config.toml
normalize_top_k = true
routed_scale = 1.0
norm_eps = 1e-06
optimizer = "adam_hyperball"
lr = 0.00292
batch_tokens = [16384, 32768]
Below are experts of layer 6 (counted from 0) of a mixture-of-experts language model. Rows are named router (the router's row for the expert), down (a neuron's output weights, with its number) and show model dimensions 160-239. Each number is 128 + 24 x the weight over its row's rms, rounded and kept within 0 to 255. Numbers have three digits each.
Before each expert's rows: "comes before" lists some tokens at least twice as common just after its tokens as in all text. This comes from a sample of Wikipedia text that the model never trained on. Tokens count by the router's weight.

# expert 61
comes before: " the", " a", " his", " her", " to", " him"
router:142083174101131074123127118135114156090183123080123128126147115115135095106198142140142157118106089128107133155133121070124108170123123119105136098144152095117145070152148129117116112125130104139136091155106130104175119115156126079129155102
down0:154130144114152150169147152143095103160179142117080176088147126107082136148109119149103141119119129110146105130114132117176125145142134132131113141109130090131161133128135089155133090109098106141118080164130116111113138108136132108088116095
down1:128137092086127122157148181137150118170160133143109143111162192128125116152111134121154140163119169187139088109137144097163144121131145090147125127083082128157111156142175158134125157123162162139131149116113110135113143134135149107112111131
down2:121134094100124133087086117148116119132129116124157135101137089132168132134146113134084133161090179083140146123136115136111129110119163143110110171134107162152147127201101133102150135137102160095108131138099120107121138137129129150121093141
down3:125138096143138141116112105109101136145128151119148078187112112143164105136159186166142144085113141138134143123113128112125151123128120148147111142132095117119108139110100154101129133144112136095119113136156124148156115097153088120092101151
down4:127140131145164140106108134128126141125198146099146113134171119166134095121151119165116146130109153094147111077130137099141171120128145156165115077130119062141139127099098076169101106153137072109144101119098126143125088109144130165119151151
down5:113124128125135137159118129146128135105168108129097128113141165156124122105130147113120138140140116148111172107146140110117107100112105118122125171112102138105130166150152164178115157134140138139163140147107134106121149129110136111108135129
down6:132159146135116162165103167124145125132164162135143162098164130143108110168144096100169156138143165150096114133179138151146103128161178150099150159146083141129168109156125145089106129157164129141115133180112093096128132106136145136133122149
down7:150116098091142133104158114139109146131091115153110111114116135145125121091112108118116168189136115175129145103148134163117131121075114137162135161101130136097141118122128118079140094139093155114157124168149095129105143135141113151112094156
down8:093172154121105172122094096116142103104128119134161141145106173132120056106119098154135090141120133129109160119132106062120174167159131110116130092116122114142118128107124134153113135160144093112126144099120135102124106130178145101109136115
down9:146181115114128166118118152170102165106186070158128131091170146139082136172162140143120094150149093122109144184156107158098121152134129126141131161132120129137089142164180125175181114204151126114163106155120106109153145082128088138175117120
down10:166128129132099136145169090156123142137162132123139141189137156128121136138106124136137103130152106146111166139152090108155142095098168145104132091164119123136110150167152086119120085135138095123111133117098128137154122123161070151145135162
down11:122108132118125151155148132118128108106146174121120149118126072084090146114096092129122104156163126141134107113164130129102150123146113170107173110155103134139137150109141147168094173138134155151130091113147103127130119133117110167135147128
down12:157115162129121176116131100181137072105175097118126131107138089091103101116068133128093162077118143104156147105138153143104108118160154125139095099156118136129108123127105131146110119136143114145136145119115149135134152152128141132152141090
down13:109165114137134133121108119084121187078139113111079098169143104163145154104174114155150120106121120130148129128067167115085152109119126130095133163129122152146123109089080141151104103120159161077116143171145124126111141116094123147146143116
down14:086151125080129147141119084116140129130091120096140141128174139107144141105102127108041113129084136116118129107130134134151100124123154127135096155100162129149150113131135107151168152173149124088100114138126149146124115111166117117109147163
down15:152122109106099088136138156139081075123151108110096157120149126087174131156129127135143159088123134122147160120139093135161095155159131154142123085101138091123097096106118134116133146127099111124172102154131101121158084136100133110167096116
down16:110107103133135110126151118108152181151121194098162127143098094134100158134132101165140159122123109147108116145141134119148148098163082117102158055137114102116139141157099148120101127124126099118109078103090132130155114122127135122167132098
down17:167090149188137129108095146127071150101166129126157129161144119081131158107143129157115129143125134150159130105121133141111098122104131122116117142139109160106092111123106135122123129170113163120142128114163125124131151102140116112153169148
down18:138120130131181119115146106109135138135119115135122112142154113118092090146095161126108139127134165150105099138128109157143153134122173149162157076133123127138107119087117124132117117135136129153153126128109153137117112188148121151122152145
down19:136102097114135147111135137108127127110116134107127106119097123160131114126104134171078109104149126143133154131089152150159124128121117133098139150124159092115126153150131122133155135145142169149137114118121143133119105123134122181103095114
down20:120154083202105089150126120159133100100106146104107106118141097148153113111134158133170174121112157104139138127128087171150118134138099117096081109110145137139115150129135143121124126137114137127110160103140144136115095131144163149135095135
down21:154109115095150137111136123129142124141115102091112106154124212132094187166113131124139116131174113120133139205134142165096137132128119150124095106155155156115136117104121104159121118129134123127169127170114120145118109143175123108105186074
down22:140115130160130153172118125132135148136131134131103141106138118104096126145154119127125130109099163141108104159158095129148127118135150086124103103141147111110119106096175105112157148094124137111126130140122164148128115164121143124070143134
down23:132102114124147190147144110142145152097186106126069061082111092116107133101124138144105135110125135145127159145113142103140084163141125118131138114156165107148159087133143140095138113158129103095141146085069166102103163112060102090112186103
down24:135142155114114144131125125132081153139176116130138138124109155165169127109141166116134184144120081133099158133132095120117120138127149110163126156145117113111139115113084105117129182129146139131134085126093106151162148118114118090165123092
down25:158142130118090132147137164125110149148086116126156118101079125143099128071128101094156102150131148165152136151140181133170121129155104169069135105134137118155139123092113125122089164169091132139123118144170144163120091129104167118122157152
down26:113135151132127129159090113130151108108151076132124162137106124124155142136110102177110153132126098064157144145128171117131104148124130091091172142117126128128123129167124132120115055088143138116129118198135118130146143117138161137167156134
down27:129102105158111168125143119167130087148114104120124133132106134128114202143079125112169183106111114191134099165129093136097127117158132112158095112138118137174169117089112129130115144123143106157108097123088158171136099123111127114114129105
down28:110122088135148154135137140095108139124148116088156134129125073103116103141120112123126147099156108114117158136130164156109114163125155138161136107149121083125063121123156140102138140108135136091126085135113124135108135104155161145199138097
down29:150113193161156129093110166171144139125135144158105077143107151100102109127130156155107176131138138139145147097154182151145158147122175118153121127170138108122108129129067121095139105145147165155146093135151142128143160147124159106122123104
down30:161160153185096149097180131148128104131158116107122108131155091083123080093124182104111162144136153116115118100140124101102142122190146121125123114164090083130092107146120150118127099141140152110095091139096142141140112171093102114137112133
down31:123100134166127147106091144160160134113128156128084105121144098152118104114171130117137142161172118113143119119140170141090122169124121153121129092146134103066133130143106137096123144087128128096102165112132115113123132124124128156123115142
down32:160100124137123150150118126114133094107176129129121111130155128119130110091130105145145110124121113146143157153143105094107087176129147117102094108166109090129139120126148157111114117141139117119157130128094141103149143121129166097153102120
down33:122125173120165106158120110095154109163146124151069108146170153124159088113144107125139132115102139135117109126119137126137161160113134125138142099102082128086115144107151131199123132132139139118137095120068099131120111092143156154193102143
down34:136144128137153105155137130127159114130103155116113160151125139165188086129104126087099088131131149168097131123125165157124153132101122140171158190128111151140167187096118100129154126106156092126103131140145072129100165134137117155139116155
down35:131130111132100124117105149130157113144124138160129135132094149138191090144116136132157132113165132147165144129093151140090117107160091153137084084121108096125093153161124080094149125126108110144120131099157136103145174176168143141140161173
down36:159157147122147143153177140145146162094153121150124106141145113135144045138139126098154121105138103170130139118143148134147125150134164148105151093120142092151125103097158148154112129130153149146119108095096126153123090132158150131173130110
down37:154161135168103130163168098131112101128128128143149108111134100109109178104153099106134152117119131173139117116136116137144113110175099093115132121130143138110120127110114116140121129130110106138106140129131146093096143091143142093102127116
down38:155175160130091115150141102118127117108119128079099152131151105098127109131106125156123183130121162110143101111120124106157156139146121137126136145164134179121074150157074161114156129118113148104121116138089135132178130140142111103147108107
down39:132116113129095128154118114102105127152176185130126095142105117134148132133143093134137159098133112109086136139144133085116148122135096083134170097096140065088164136133129095140091121125114106176142108115114092085152111105116137136121104103
down40:125091127106109080103148143135121105142139154108119106132133126132158118124121125136131163156141127119120086131156156092111124089152120143192126159091108090149110115122074127140150069086108110122105099120100137107144136118138105132157146116
down41:140108201137093109145123173081079177174075102166141150129155143133121135124117089123098143110137158114121078118167117143172131115177118103111144147116143143094138143177108150161149124098154138127126149117137131089123114102123167112135139121
down42:113114161172132110109089082097117144153129120120116125125123130112118098163120105132112144100097098165132150109128125114062146171106160177146136109132156126108126147108146119166131137146141119096168132129127130150128130164175117114127184140
down43:108128137154148158122159117126122134149182184162114113113113146149099164135128120175140142103083154092139106111120156157119134094155128098155126081115129098106131176135131139152129123147161149187141135161109121112141131116118140157142155114
down44:149104099100104148152124148076123117117088134152133136120110082120149113185131159123147133107119101107139105104135080144102150091118114114138098117175134171157127120133133132129153179157122111138184115144150147108127147179134118138104158097
down45:152124185115129122098162139158109114074189136142154160119133120112135086158107147120161176124145116137127123107131101101143149144131149085109143132117137120087162124119155133141113125097151102105119155110125154129104169112115142092138114083
down46:115148124161082114177112060093140141154134168125099123141115129092138114128135156179095091129117121147109110128104115139128130128147113136122134132125084094142154116127144140174089210148151130109127133108120162134109166139155117145116100150
down47:158135090147080141117169134121130086117091170152104121135106065196146112125134121139092125126146158105142096167107162134126123080142122158122129114120186138109144099089109157125116164146106135141094117097124126125104108179104128165103153144
down48:150123148137141102111127147181130083159152103143170106121148127118117107151084149159090103119101159120127135111120096179188152065130128128127146143114157122143090157126087154123131121126127108116104073158145149156115144169136113146115088141
down49:134131123117151073109129167123116095125111156099147124120126140125145148165119117116138166158120144136162174096085130171114182136153136145156146124117115173151117158123124160099146109131169154144120123159162108164083069142115133082107143103
down50:118135096196138167113134113100127126126113179086132097138149142101082120113112133118152119098115149130098154119109150136128151103109151111193106147068183117063134150113103137115106150128100143126158117134131089136142160151142118146116156089
down51:091117146148091133135123097140110149113140088083120140129173089117095111109113149094130148153091090117112099139152138086159130146135150163098132135125137119119090154153181130110141143104110115132149125148111113095178184157147124116117090165
down52:129170106150125136079091178131138149129136141125129146110159142156105146180116107133096102131158154102106138098125172181107158093067131146182171162105140147121146151198107117151137143168124131099120116086126155156075088136121131142126136142
down53:086134125136103142106108145115121138124148169080053124142128112098094112114148141127157130123134104115077166098147157129099129118145137075137165125114115112133095136158124186175131147104122141123113108120130127140134139114126118124149147148
down54:120156100157137177105133154109148119140142139140123136117160083123103094166148126163152124120149119131120095135110112106109170134130121155129116100106072099133129107095153130151128147141107144120112137105105144140098079136099123111143142085
down55:092153104064111118103107139123124173110121117118142134155156166099144124116077128134152111134140155109106173111093136142117190140141176176111081130089100142102129149101110160144107159148117151082079161140123116106126124113112124097115144119
down56:114111140095105130108124142131160139080149174087103121140151090109115133134119123115103127147149181149124097123157163172106099089168153081124148125133127112148137147112139158150098085092127154125163080146153154137098157141113137131148130139
down57:087093096152108124100142116144125137129161118156115133120141119119124125097142078186168121170120122140100112134159124100139088162152153107103114122143121088151148072111163111148132094109134120143078095074103099103151097115144106117145150190
down58:144119119123102153179137166137156118120143101127118133124167111121115106086152105129094139145109163143151129103111118164079150121140143110155141127118093127129157090155173115105108112131103093121167123101201141115100157126136144098107112154
down59:132132154099128159156155174145138155103156106128116161086161118159134128149096118109108143137162189104103143158153134128132138128123132113127093127138132051107104143144102106093116096097115167187149106151092115117103141116135133145108107153
down60:120155148116131125136132141149123126121191120115124097147108093118097131108106139151137132137137082139105128116103089121094084150106122092128105128185114110140128149120124159156105114118165123062156093131117142108173105140144128072132126116
down61:168113155098099154138132103144163133086132144151097132158133107145107157163118156138142152122151087103133122128163166126104136120108140157097118071172110141146136097173164114127127163157160136103149145160110126120149129126142151131176117128
down62:179098170108133154123125137140094110143129129178156145117122129128147187153146126139116169147102126099123133111124111104105117143157105133080101104144161092121093137131148130133134149124131126141142132128114148101118084112102134128100138129
down63:134146096127123134156130131143148121158168092132112160108139122095115134123127137123108139083115096153139090119122136088124148117103070134106111102131118077154103119144122144132150156157132126076140098147105118131139096114145146122122164119